config.toml
n_layer = 11
d_model = 96
n_experts = 64
experts_per_token = 2
d_expert = 96
d_shared_expert = 0
activation = "bilinear"
moe_layers = [2, 3, 4, 5, 6, 7, 8, 9, 10]
router_score = "sigmoid"
normalize_top_k = true
routed_scale = 1.0
balance_loss = 0.00209
balance_bias = true
init_std_router = 0.013
lr_router = 0.000983
vocab_size = 16384
norm = "rmsnorm"
norm_eps = 1e-06
tie_embeddings = false
optimizer = "soap_variant"
lr = 0.0104
beta1 = 0.95
beta2 = 0.99
batch_tokens = 131072
seq_len = 1024
train_tokens = 431600000
steps = 3293
dataset = "wikipedia_en"
Below are experts of layer 3 (counted from 0) of a mixture-of-experts language model. Rows are named router (the router's row for the expert), gate (a neuron's input weights, with its number), up (a neuron's input weights, with its number) and show model dimensions 0-95. Each number is 500 + 50 x the weight over its row's rms, rounded and kept within 0 to 999. Numbers have three digits each.
Before each expert's rows: a language model's description of what the expert responds to; "gets" lists some tokens that make up at least twice as much of what it gets as of all text. This comes from a sample of Wikipedia text that the model never trained on. Tokens count by the router's weight.

# expert 18
It responds to: Closing = and line breaks after article titles, plus common words like was, is, out, up, back and opening brackets.
gets: " was", " =\n\n", " (", " is", " up", " out"
router:554507528639488541624465493469479515471502443405535508458388430476551560475573445502518508493509566516460437501551456475579465494497440566544462468571487454576548523478452526590518489551474537408523454414496459446513488520444497494492520573521483456605474582511543520581450496535584578495
gate0:448507533532383542535507451538447524503445556471523481351459457422582436413438414514489511518519586472526533453457558492476502468526510473494475407526457547464602552460461470524514457525560457461456516470541543452510560432503491496559478472550473466477537480457549530623547461610466445409
up0:540481540541501514491510468443450550535511368520484391512487498510483507518487566478410536560554475595477479509473481501519466547498558461421563504523437452479477471474517486547676522530460604477505487562481481423510592578556408539505488499477530414405526530522495541518551554428408548547
gate1:456437582548517489508536471572522488516460378459533550466473444445501556518527550491483677472468566575509508490505445432433566470522505465541539606547493557528524515516405572503410499483505579474551442426571536454546448534418546502510437511491489471486475535470495535492417596513518542442
up1:504449552562545509495472494570519560567467472491558497544574485563535465436546590422499527520423532553442454440537524537551497518632433524562470551512509422510557419529538485459477549501497530497537412584531478549595526481508459509497371467481538480468468571516465385503615578473511500514
gate2:528555469514520460523463566500442486511511442534594528364453430461479516480602559514498525475485531437518496590421418526657477467488499520499447518518467503569527484529477483450467465506458476412582464418508516546556392487502533456474535592509508568481538374571501548516496460558548484528
up2:409516532399467516486479517559549511512539512481491516550541520527457445509395496454571397443576514497512546458574512488453450584550557560482447467486528449400411422562546577532512557447517519537436524498442437527400470580554468460590563489546447469559531538487516475487530535456572448436
gate3:511491496475388478482464495388539460431493563495542593563429610470497512512506480475473552552457462580513493526543466518543403535516566384562486506514480524414497504519518419462534556573541507564603485520487554448409551554490471429445374492569500506596484511485522543500525451546518492480
up3:578489541569445494446628444517546483439472510533540419549466429467484561503520593495482432552414573516541529513415554435470512466469526526432449525471456505490517448491516503558462503474496567520446497449554431393584482493480555582437450486533521488474515508488644492512533537358518523481
gate4:381564557512474430522545562531544539393445445469565490519538543450446565552421440507515535552548534542425459580491426464532459474503482596466539603523505481544469587522458574522409586471444512559560448507492551489530510528449505457572514521568521460443509568521396494435511487487545515520
up4:551512529377494513538448508475501556507548526505480469470497488496563434485542458487500426430567470528508440463453509559448541534434550520526488454404474460464510367542493487552605491498476479495482572564546470547454475526503519509377505540436478605468424479405640532593497518497463449437
gate5:444449469499499549430485568577492500449413585495443541556473427420483500417488549531496456445416464521443492469457427526580537528523483485451489547501557531483482522565499531516498550516409499531454518451408444515454477467485481483484604537524562481499508464596561535497323499623525463462
up5:481501497474522493559490522508537453483564448472497415459610586511377476437487418441593622508466550497491482489533547528477527492567533513383482537452459496502462483487508457508525481473514469459467456517557593418447540487452516470611506476450430461550466600560442507516635488492511463571
gate6:498494569551467487550473577362515468498493581586492577481485496494478493420477529454554471396498472489537506498597544377532552536605572478568466474504517395467483507478564486494413567472476490483564480564415505419483535458489477464481512446507563493411490423584489501538514551545531432504
up6:528439388477535513495532500450570568495519452509490406528536547528444541510540465461580466414469490591510511489409527481486547551503608489482519408495508511406375480486524504612569433413496495486544480516519554512611538536539479534519398477481542494546490540427481506470499496466506557383

# expert 57
It responds to: First digit of a number after a space or parenthesis, e.g. 59 times, 2014, 35%, plus spelled numbers like eight, nine.
gets: "2", "3", "4", "5", "6", "7"
router:579473539543526568530533487518487560563521424537445485539453459534432477458667445492515492577518605391394474586513387501546506487463485600530454494535500460511481529514486580591483459434559547465529466478434415476541455524487489502491517555486445477481475541529525507591424525538524469494
gate0:423490482520464595523422481533517542513420513527488581557507500493444516470564392464454554458464440472578454539498563572436502490558446423579458540341528528416450468493522556498516491410501397439488431562551463485470471527481552474553466459491486559458495541531517501536560500507407426515
up0:508432522523526517544524521475572466539427445553569460515534472518573424544564489534412501458494567482583557496523433500530573601577500558407479439474440425493430467511435597461530346494469483560459475540550476452435464478485488538562469475483493458514530488459528536458600555534467415499
gate1:507448483490530527466473490507522430470555456530441441477370470472466448447567431467523490422563551553460524473525483499548509511467590539516606436487518453548471493480507456560541583613498541453454513423397441503475493503611573527501550454448498528492421486459557642552526504542518573485
up1:459603469472574432506514478473488579415398441518519499490481439543463519522363540543593542434544529511489502534510540574557531512571494448445569439480521525492526557492511444419533501553487520486470563524480588540450517525425474470549578469600506485487526488511465546409445419464543623513
gate2:523544499443504522343534575532524559592446557540523506557483515554508446464464467505529468596535539549474616555486482485515587500450486537483435491486530464426453572484407541528596516461565568517467559453458518475509535494470488487554522560549405542433425530556501542459578433559445459533
up2:547479510462523524360514566512477542586447581534510481561427488559473424512470486482574500584528570527443560563469456495526629520477528550458449481472542512454412547494419513527612540467548559519471587407450553478520514494455516510540518527564436509414439515513465490508584439555467475538
gate3:475546521498555538428504540439522517486507535411437527485493459525503586505594533469481471492515508508565568442399450515532469602444492421476486471571532489534419501440477499529488538534484461466398509539486576594522467357486407530499476513506391509469574579500525428563539425533488434429
up3:409521592504477609518454479418427537536513480513583466562523462538472459452458494507603568566493530420515482523549466496473388480573473555508454419519479483474541534478515454491555598527477507473519390436497567504459517551535571553364552460564511491492437461491542506531535492509538587433
gate4:467504580487538487532487468537500509422602515516390536545572515474493523593540483524479460423460517394412466507562479376550469558530462445544494544550511501465434476580525516542515456470459455512438454485443496487406547462525500494530482393434605474443449521527446458529473530525541610576
up4:509501491654500514430473553442507514522513495515537429451416455486485519458450481596479457517617521458558508497437518528471490573522534566474601480515480535568530536399523430476498497566460501530525504527564528465563395509403469536484451495571478441599513502618528540486564503559435502437
gate5:495490502406497485457493429432522588475522377525412496515561517544475635498510626478545494515422499489497494456452463613514474480488517472580519461525466517486579455510482488480526513540481429572523462445527550610500497523504576501469476448518560464530462570411614507578438563521561524497
up5:436462532577517553505404437508500465423548603486525470470497515473364515530524461555445411449491493565381426497445567471449500537385468538521507448548453485542531455514419517514510513455531544494440438509484569511521580503459520548484476429449506449511521475532429611452528498488387521470
gate6:526550476510438410528505526594539477504526404499512475466431395552523508454576496560497509514519556419536446436462481558534518526505482527497548422548554508405483478426440586479525508574461517434492547499562524696474515601575475509499456411483432504480482546499546518511508483561468485459
up6:443524489498591552433454460443424468410506562523496494519528616430452497546417537463488468508563457592438555492533489484389443600505483454476424613452458488561481458515586418538515463489498550581484501488461516405553477405426506454502458606522505515507490479511516480444451502518512483485

# expert 21
It responds to: Digits in the middle or end of numbers, after a decimal point, comma or dash, such as 17.6, 1,000, 36.03%.
gets: "2", "1", "0", "3", "4", "5"
router:584468465518521522536518442338591525492494490477538528453485522479568481540599436592529487588644488474446539497508444512540486560497491612533506463518521415537502519541470591548468503549472474471515533512454512371478536529500465419483487552494442496466527495416576507489405481534549540486
gate0:600480417569576432526504581503593534511487585515533526519519427488557485505515456582530431508577488500509501521470542497512517491531492501463540586475517464421472465545567478429502525496555569449499572415500486558392461420423584479535455471401468408491562556579480468455526478455458423458
up0:506556505534544501446532572384550486433476466523545468564498580534469576508520532462484534531633452471528505446553435396416559477460530592594582520486429484420467499404518554576494570488517456511478493504468483459478529493587483465556526421522523526551497620552502469537486521525475470428
gate1:565430489454475618470472403472569573483448535444462549571526524477554521418584595523497505569498501428449617492450527466527500510466481508532493485514461401470508462516527465548524550579434461550478472562484545551587496554511476509550483491495485463446408564591459466537454546530371463494
up1:457592441510534524566507550527469452461460461518458453486460475548505472506477452517495536461491566535527363508497432554475467564505447460486546533564504483473511452572499464534442470464620565451352584434538529502501578445606563551541467488477567542504477436524532481421435429526594502525
gate2:522501416480502495536514466535488425418594518558583409543496504510528559559481544475519421461519442540509502500625529546481562589506540623485514540451480536561540584496455535509465409431563455466533519467484543507379568479464440461465548473519529474481429559484371443529546487467526497493
up2:467546543434555529515551503492495538462563527463529453466458463532514534508550493483525460436444494585472522492512452495391655530569457602557449474547564442529478501409481517505433564432459483533554547468550484528466539588435438455483468544462575550533513554518385458568544480524486395437
gate3:454464484517437540484465479506468520544505501521436477530527564552563508542464482491483440539418454440521485443512394507545517576445502495483531584538510561505457432514454403443515443474460467537489544530475591505480474397275514521572434463490494518461519574560538478594529511547560463482
up3:529492565441476571607448531388510564535555506552436502528574403530509439490510499471535450513536483490435454565410460525553520506455520472555558547606432414449404520529534501499559523580569531422492501579530568499411580447445507536471531429492478464435538519489538514577520471488475529462
gate4:443461572573491510574464498585483472454544524532433551444470472474481476499494552635509418423502418474469427476528563490501538611425587491498518606487613514457471435495482516488463499417479505479483501539461532486515400474475500451574443509524568557540537517466482354480468508546512528452
up4:428543523548472510560431517588498529476481500494460547506553453601511486501502634532488431458445461547524433615551621518479506491431538453455527522544506503528511448439442576459496415467458482469511513489512490462506410428478468482516450433491534583578556577575415423486510486568429543535
gate5:487519482522557475570486469499537473422499417468436419492545544536516610491419505590477571462416535549498565456488493468523518461530465396455372534438457514573500553459491573469579560447448460526460424540458488482539444573556448515504551560583440556415480474528496489456507486593464474469
up5:553548523469527567615533537431532496589544455493548509483495422537490474394581531518499643462520513514550437481586588499523554539520464476435514474466559578488519505553511487523465571447492581517488478530447433533502432520503513524482480429538636569432521450433439460504507572521531463570
gate6:510528500547487525493436687512471522489377432491577493546447477506508524495407580468542495520481514513512488513571532469391521496537495423484526467498576550466479530409545469499541605531459493471526523512445485510488481447595498544462540509485606574560465459471493580577503434546586482563
up6:505422463493532426522589433422506578469619453473420552511544542410455490500588372505484506488555476498492536481470478557594491485461528548549570609441428451475494489536485541464494463510545501511546500392492526525466546590425505393515456527527413449475494526514544515426547535499468509468

# expert 14
It responds to: Second or later digits of multi-digit numbers in sports and election tables, such as scores, percentages, vote counts and times (2'3'–33, 4'5'.2).
gets: "5", "3", "4", "7", "6", "8"
router:556558538512530465536495469455533520503442459435493554595433503474489515465512394454514374556518496491498455479575475563593524455544510502531526520580499438528488502449503554493467469470646488534584537485442407391491475580564487494520457512502442471502478530530613574598464556571493529539
gate0:541486449500558468514417464449527497527452469522510478556601536467561516399368470481418519514479431403561448485514563555555550421534515536486475466476400462498496505500427532547494503488525495482624541559527561430473518540445501470464508583410480579467492410497428494540447580545537532549
up0:521505375565552502502513531453464421425490576536547433506455528516432433466527523577462474516470408478456499490469400425546451517560547452523521582545520483490507556579447441516480465474459502530472523577533523402556581456479546547441495414529427527477555448528395533505560585551477557460
gate1:476515518557476509495589533527554533503607529493560509438472398506420521470569491476513500490512439477480498535375491504439522516528357513588551448507486507520493454532545511563492465506479565553595361563516498513520458518472552587435394540503484573571493442464517528572542466479521528412
up1:554423459403557444478442446528482482546402509542467511626560596532558475497385548525475506465467444498504475511612527551572479471472550506395439529510452533519506530489455506439453467500531416438435584434484489539482538481517470451520572460458525441452504555546587488423456503567494455531
gate2:522497538515491527485522598420484479518538496450514550580441522575464512547495476476467516510482486430464468463538457492571499544550531474482470659566501534478503457537418456372465536473517505544530486545524455376430463466500591530565543492605554427579491531567517515453442423395539523480
up2:467504502553435522474553502458471542572512499471431467532570394477526448463566545459474573441470509646489507579433458554445448472517501560525564415487377485510426497459549507592545514514417485475451550503507558559581622444495490485516506499383488471456511461464497523474514479503546519418
gate3:465525491469411494470437527569593451496580418591556549511468485432517565446449454577477544485664520436503549556527450500526515563587476489480580499472493541492547562494420459469405542544646455522460506476497470469451476523482480488503445529476453505477506493556475513612508450502527436518
up3:443643539579380503511488494424464331382422522533471481476498488455553477551466579477435467415446487578559480506502511463474427464488398480494453534480459499448428529498498506531509476463493520476517456451513500569532567509556433488487533507501539572444519474539504451429460510535519507416
gate4:433526443509512495410361538575550569478452516504576535498441484483490521467463504478450401491470467511525489489542468703507442404508567481511435479461509502485482462523456557508437447528547569512532511490568512416462597532565468491539521471511482456441482422516491542505428597508545471462
up4:533446492518473539520602403381460446532477494459471526400484506552489540541596451582501555546463586566511518533496504461456522562408420501502467501500378554502469524495569502493564456448498505549514507547469496502501411412435528450465432530509535594565489545504470518539579459464455572414
gate5:560520485417384435542450472493535434490528473468466418448526547509553582482471459517503482551436510476521568516592446312546519521666401515531475512496504562465521462454561532558496522480506510533510513458455510470540517516569438504544487388498467442578482515528490454492456473515478459504
up5:513485539420459564465508517480431540535386559541537532472410511601475577503493609475464377438471487538521526557486533551516445524426535467378486561547493412568532554529540511531487557497482442476552507503521483546511532476535510527455420503523381534401536449468540541539481549457502442428
gate6:471445478539528585478518481458461519476512615508407513453460462575545511557645534517553435484465486524441539523452461474476484558470510481534511572454408516547410480501506432572561494596461433506432510502507576546530552506481627446427470439481532493516471542537401522518575455435522451460
up6:538453483444456418515435517520478460506480464425578519529572550409466532449341464433409548507466504496521493448514501505542466463567462478452461541593537515450546509504480514436414466441540530477591557447504396439515457509556421606540450563527499526530493466534609521527443474535525531482

# expert 33
It responds to: Pronouns he, it, she, they and main topic nouns like film, album, team, club, company, usually after the or before was.
gets: " he", " it", " He", " It", " she", " film"
router:478429484613522520569482473397496503465455475518452547489457513568460526514542498467486508495535491505540496592591510497564543494558455539495498497534517501600502609513534572543577430487507479483489441469437506456507490420433450515548515568501392424537555630540541440525414593459547582553
gate3:535515499457437551526424499354563490536449519528546398433497592531491447560389549444544434458515516462525494549550557467458560521509523468509546486516500490509492545579471563521577467571474466474416373460455507463479534496553497461509499557434436445585418565575536525504517511427538539525
up3:431511480416512408410583439603465425456494523456518480566537482419611543444577398497516577511546542505468531455481465573498490524540439500535483538484429501494482455455533415453430499487483583488504566436518522505474430588497530532487509473513603554513459579502500431512509517546468392461
gate4:503520531377425418458483486388532576516445517569486456461532501490420576562416451463528525497485497553524487486462509465602508574491548540515532469465500486426487449500471597508466608442525552498443544491547553588602448531496483561572408510553574444552465426445549529479527495480478531485
up4:496453528445483411578538448569512553522492514462537551535518439407472514511515454494509396506508554487553502459537513554523440532506622525549415439506568465479576417446416517501497478494509511547474500478596454513552451504465541392488551469523520575395499445471493504436505478623484371520
gate5:516519498493474443533467525580501486622479454484497597440491472505489528426491470616422411539516482571543481523440507524529597540485528551478521534509520505524398428540541516531483500503514452616406525523488535556465452459462529481496508491531485508407600496532538537602465415584380437511
up5:494477483538520421451437536538474455457543372555451487530470438466474487486467450412430444427528568465521531600408441525571603519456440581475440507441450457493486468499551514447511496506482402561475538582491580476585481471422474402490456460502567491493478451495510520559450465521474536413
gate6:537463411605532554476485466592448470481446488553527487449501553536461595583613608482460524520489476533502421470462385514564547482471417538509513552513503474482484522474508574511483511462446489485586518503538517525518484392425452455479557515463447531477531609644416489506492514480471504543
up6:615512637433444537594468481489554396446484546523426472436527503433496496506430457485492463440519509505607527458454506493475412526525475545538513432464516509559494367516529524478425592464590488432452497466489512482501485502573444567511444477530585452454449428446464513468538511435531497509
gate7:490552524495494544531438459526556488475414483490494509498523490551472516441509490499414473428432548546506566590489550484547584492574408461492482573578380484574503435538614505542444389529546596470548508605519523558513445452483417533466519550467524396482457502550442486522472537540458547500
up7:464554498496528475480427443524561427460453523459456517400481439496472516413502431487522471432480596633523523564553418526541518493522432559531411561497444525529517490586545526532492376523509539455573440554513533557517441495439527516500568555543443455470561482564529479564387564491499526469
gate8:515525584583602445512608496486513570527529473534520470515598566483512509514520515518480537533407568533531493453546537613481530534353530424490381441429479505432486494503480521538463537444485526556403491574503509506459491507409547405481510397465522471450522465404523515469504528511504489503
up8:411508504525524447580487517519529445475505483510477489501594529434521528478617466491569495473514633397459465518520447473370451408461445510468510550470504477524561489525491524565480439550503447521481539394472514525470542479503609501514546411433458531514479508456507459446558512447657518499
gate9:517472478506566611483464446623480520497494513505503550514541504462444453448511556565491511522485612528488446491506505505547475445511438541552598563545487466548495533534537435538533428470507328534581547565520469465424572433505515500464512449435483414587524427570475538504481540510523591558
up9:505484577567534565464511432504469468540514460445481626525428472584536476572540549463516475527482560480471489469464447511469445531477518560469444472464457655512589489520510530434465593506570403445459411468493550578515498508458391474479490564501490539487466534521506387516572464461587509489

# expert 53
It responds to: Digits inside years and numbers, especially third digits of years after 19 or 20, such as 1987, 2004, 1998.
gets: "9", "0", "8", "1", "2", "7"
router:490517578497527522520422468405476494510468436484508575444541508547519595463629427469620457479521507507467437522522449430475578513412458471498506574489581502514576492579500649472482518436526511470455523433494531386513482504453510466571478468481492528474509533518491508462463585449572571554
gate0:423492545563532533519484446501463475491507490519524498503588553482500451498560593505413518566556487550498548603474435384512545580488532481447422526524395550474529547549429524489514585375461506449528533520460454573499511420431479533555441536499369474509494450589483484505536534473490425459
up0:496543465525449513506526570481497592487516518473577490488620499539520418534517562482408490577517516552552598567467381457498449575537519459480471523549414534516509639582407496438492546439484428459516504460464475554442530478461491460506499574565439530532580480567473464492541582500533509457
gate1:537461463495570519472454523479488561542525406365513510428435542429529628544445522491562579525427561552489545420505484489611535505482461433530505412555519555445557476502483552499546445506516497519523463428535497559465483509538411529507496446429447422441557485449494594520494542444541571530
up1:475569545502450419530380546455430485497463464458509596460472522508533564578506472451564552452484412594619564442522575555534561493528478462503463445483463469462541498504445455439540519466523528456496534522566603453504429554618460500463532449429501476560469543432538456529496532426463478457
gate2:489481521452557398531549539487446536482587547508521531512406610454500555485459508481468445499454536415433426528497482475454498433598582540498532507453510604523439529458532578513568489496546486500492439503537491514550576523574393518554473481480347575511538445541439487460552570525511545518
up2:592491484429547426477584528557437491474496452602491531561405538468543570486452483468471521536451591499524527571513503522493430456559483521525584513449487443590600515403449583587557420494578465524407441513508538526477551536524435549552513537437467515469529463458516418515522440507465536482
gate3:454543490484383462484501625537551403462460478521546488525500497494437514444591544504520505498562447444438388529574470538451431474685551450428540501586541448558459513509559499525544466546545518460483489487553533490533543487536475454518593515609509506484569448514527494465530510512491464540
up3:525479495525593531543544403537541493531500529557527543505520533589528503536417413536517452386435519520530466500505510488590464471347523513517447518504595530497515564600398575487524402504487463515486565467570514467422533475411528490545557415460519506522485516573479474521445427483564506532
gate4:443550474564583503483505413522473573481483491531523459502520471491480536438452499439512544535509511645446527479586484386480560481564542512474418491452440543540503531509486592585492546450566509487425536475415405507617517511446511497544463483509513631468437414459534463575488553519497525469
up4:530551488439533365427546562459527530455474557524524602541436473495525543501550548505404501506553554439538523519419416529507503499567498554456419517464539420490338531609490539508514446424499524577388476459456611511473564458472477520468480548457462476504495487486463482502499550496473494485
gate5:566477480513534516503508508458568497461511521554440508481455450573535474442627458504521545522511449512620576562491534372597579536504480536541586602455518545486577543554507498480514572401523549439460458552496561454469473468449550503440378534468506468524511471521522532472564463506494596520
up5:483497434491596446489409434441454560416433486415464514498513491532451441564444439581502516566535415493369518511527537509411558524489523516447401529486546512512486526437475560432503484605448490459510532508497508494462515563490574502465452501521554636398433499420521452477479513490493457498
gate6:432488416492540382539483570564525482544584510547482456614449503527531532507456571519490480511458573492512523554586576609596459501441648592427472463483461505536446485498534476571569463568498533540517470547555495484461457410499467494461500522516556562486507497469511468505504435540510421441
up6:456505436502517494454588550567506491488570463528470439575481431496543539507460522486467493539506542594513542446539535587485454504530573501448418494555504466504416542491433441553464389541564508524475449530474478501494620434491412535446493560507621414512494537486546456541501541561495407378

# expert 28
It responds to: Plural and verb endings split off a word stem, such as s, es, ers, ies, ations, as in politician-s, sens-ors, termin-ates.
gets: "s", "es", "ers", "ors", "ts", "ies"
router:499480496613555568587411484456490513453441483426486569490487484541550422446500482487534421569541513509469525487569440480488508548494484493541500471568468484567533599482528652567471442458483579502467479525406466453514497552582519565497528667500467454451515507431487540579500481502483464519
gate4:476533541562480501534490510517561430451434455459601468447500588457583493499504516488582480518451502431469521454466363392490462499542476573488419481410480516509537474571586497514450549560470568526516568467502539518583431510428501591512542454429487518461447482456432443415454562557532451499
up4:487463543503477485440489452547509559598471440519527482551545518396539513400522531592601612408414476531543469469522438579549530497578477471429538510562551503486442528535594539462492581511516499485551433405467493516502450527464498436477491513517466506438505498468471475433388474580408540518
gate5:521633588528503563445474489522538501489511500457617519474528547446538526498360506509497662520495553564483503570524624538487491562551546532538470470442515430530520465448461504521411518439512476477498486502569507507558467479465494511460524534451601524530510494475476521464502473538404579392
up5:406478471404507498487557469451457385611398535537459470512447492462532572498575515553586490422524529558469535457495508452600532556453444479425521535430463447463400479528512471523544492595445438570531470516511514574494528531485449487576510430433482539581505503509578496516453516457568518463
gate6:451508550517521518520586524467530444492571548532523496470511594492432533489499430483420593442541471469521478497565509526609537483525494514529542547480429520439473452500477636478421506510568581502493532561505507525377502437558439543450563501468543433597434479576476458392443463512435561492
up6:500455528488492508551523530456436484486565588630413488520487490575426503521569520476497484494458497509487539503455477424464487451437482578484549482490501409536486518547481598547494504463422603554468612570543513467601540600591456432537412524588544537481517459497487466451538510416545477525
gate7:499484521537446538470507416413539471434539603490495516535447536555489400490466541413518497528510514457515507543565394456538446507599535527503499560472498440435485516538412507567447520482585499546504557492599543450554583475562457537473446456504598545472537483574409482551453471483568588431
up7:546428609521591519561491515528508579522488482475524524474584559512466490462403460446427613523430523500601514522561429621508535513488531592404503527416473516518466411493546503416580468508492521501495569520516484445526405525518570515461516458488494517526521562526476546572482460433558440484
gate8:524500581476525450456582505571528547551535454464580466472481507473627543572486505384542619495488516501542514483577455438427459544534549452465531492560514503463465559563572522474565498445521457411537414435483489506587499519497591513437504524527552581590468478462500447504533416518576516468
up8:515426514565540509493468507566466599494477518477477519564445464429524466477468481616467457534517523571490475486449539453461536505463544482466548534481474524584435476408454421507524426349446464521475516490542545437457451563493453489478475517580462432436433633578484480571599507474512543555
gate9:506560459373401433580520515566479458487610477499483466487500483464556509585594500512469499416539482512563494478463481448496433474494585528528441468439506635501507426499472434526473538522516519497555475464454519492498557546512532430502520346507412558549507472514411457484491465522583466564
up9:471510495344502480565518534480479561554532499554523499489551477527533573517592487470524582459533534478523447562472531475437483495572488485469474515433597523480398531560373484444507491551501499520463536422537506482626468482480466544490510400487466565493480518477569616475539522450451371480
gate10:451553550572558470615435506560509461517446490461544555497520494449511550432499538534475536457478490457403399436529607500485493501440577504497528412580527441526539478406526509511563456455484481477545469489533602569465551508398359564529489492467570602518449522485512526448475500520483480482
up10:545593536499454532472517479491484459489514497400522462506485596517569494493465503412526508524457529395520607537580490481493559531485563437467417596457587540391539441478483568415425554507536532438435481446388524524501503483551482523500463527595497507439547436560423472469412496497492519486

# expert 13
It responds to: Main verbs right after a subject noun or pronoun, mostly was, is, are, were, has, also, as in the grapes are pressed.
gets: " was", " is", " were", " are", " be", " also"
router:533456490522609529510393516380562544486526470441529547498505410493448501415538487479494443574442536523483384488523442464557515492497419495609453463489555502561555613450469506591474605569515485432475509460494500457488485519542509505584514605515455482526475513513544531468427527444518443449
gate0:479442502400458564522515526470490512478546533487485510512581404444465366425485499429525496539430579420510563497495543468559495418485502490531542469523472469546517488569531495530470515578520460412519460438519430525578537542622638419527513492537465463467395563494491561473462553482476552520
up0:555495438462458575489489511525486503587523531531420415515532425484524514523437470545574560495483553532394462483500536426484483458494541529548518397498544404467582443503409505576574484415522502514397460479437581555475576528477457533609565514559473546555434486467485464449546521514574515550
gate1:457479602416493497412540462515420406559420515567536497555494494423455509556531482506513507484488550608433561574580566507583419505454550454454551534550501455491551554506468529434544478471549532516526513496516506507527481442593565537434551545549497442549558435552452471450471560424482530596
up1:502419606579515512488542528458544575538483481535521446547422545476495433543465497459499475503518518488455454556542462519531431415480469495514596474539398449472600588508470496541533523524393454497537493538487507463519491505606470439524460556613573394487507389515476479524527556453526602534
gate2:478553605533491506460461547603467439436437572463480476442485379458511527513531484379466515509528601512508508505620457506536468389547536404517500512445539478447522477593499466432482474508541549513589436457561433463526496518458448559513456456437502520485458446555463454535527502479474493602
up2:453528407550452398476577530450498407521606570384560547560510612473543394460489420536447509520537434525462454541497482505472438511469442566520425507518532478526479532427497451507473510630466531567550573539470525484482552432528475481476531485593469534502543510534491570465470498525558516469
gate3:498546434592578409457523577514449497518464465573553483436415593483540481490517446439600483456457523490507523492585453552404388460512512471455400475480491562501452626433562505426517484520463527528537465526509474416549512534538522481442494480583525429536522434498531548551500494466541425481
up3:520485453490535441583433457460556441496466505579468502480547465472556511480480560461531482424634576533426496483562560576502508450506492517511481428511507481526440472552549507486528545600518580477570473551542497651536574546528494442474541600544439496516605503476533554473545467569554418518
gate4:424483471462564411526493461589539540565460587496463541513499461435429510480529549564519579460580419497450558506458512441602512580490506528447488507535545511516516487433453485543513493391467536428511523464454510539580462510436575486430634564542480493424459435528497482460528578472400521491
up4:463507551510555538462573488554499458559468446502553503471442548531471506601530594513523480457485455517471503494488426474496473551413439507433415471468512439437523510397409481516510587367438528527552494514464485610593493487447455576527607528448465584496542481539429466444543534529453477546
gate5:558468539485446525498560603458461425539556477566535531522489538527449462494490492447447446580481505542481517435569496492441558522396578509460474469451549436496388432495521456555552515410452478573526534517478396489483497457477508576562489562425518641419573442543439486501455500442482531497
up5:554530551534552586486539566513487481442603491601510483462445533550474576532454539346503464509578463457466496539495482505447550486419528514597485542440562637522480430440523476591426492497513468507462557534526516455499504483405527604489492524499480501452601553461486456451464466481503547526
gate6:525499459379455523562467539509565498567523487492520451536456517529523529515469572533428475516418398501498582508391542486549564553522533481508447457513554493446510464540531572544362560523482548479469608545481498461460487436504542552476511477443518418423502596426557532463506428573550550568
up6:484490601356458441581498465520496488543494482526456438410537455588508460602571547517535497492455524472587526432613520531506489464463487507471500459459542460473520507531486492463570482598525562491526509494583524422428467532484467526456508543494494497432571474413435482440524587433583559573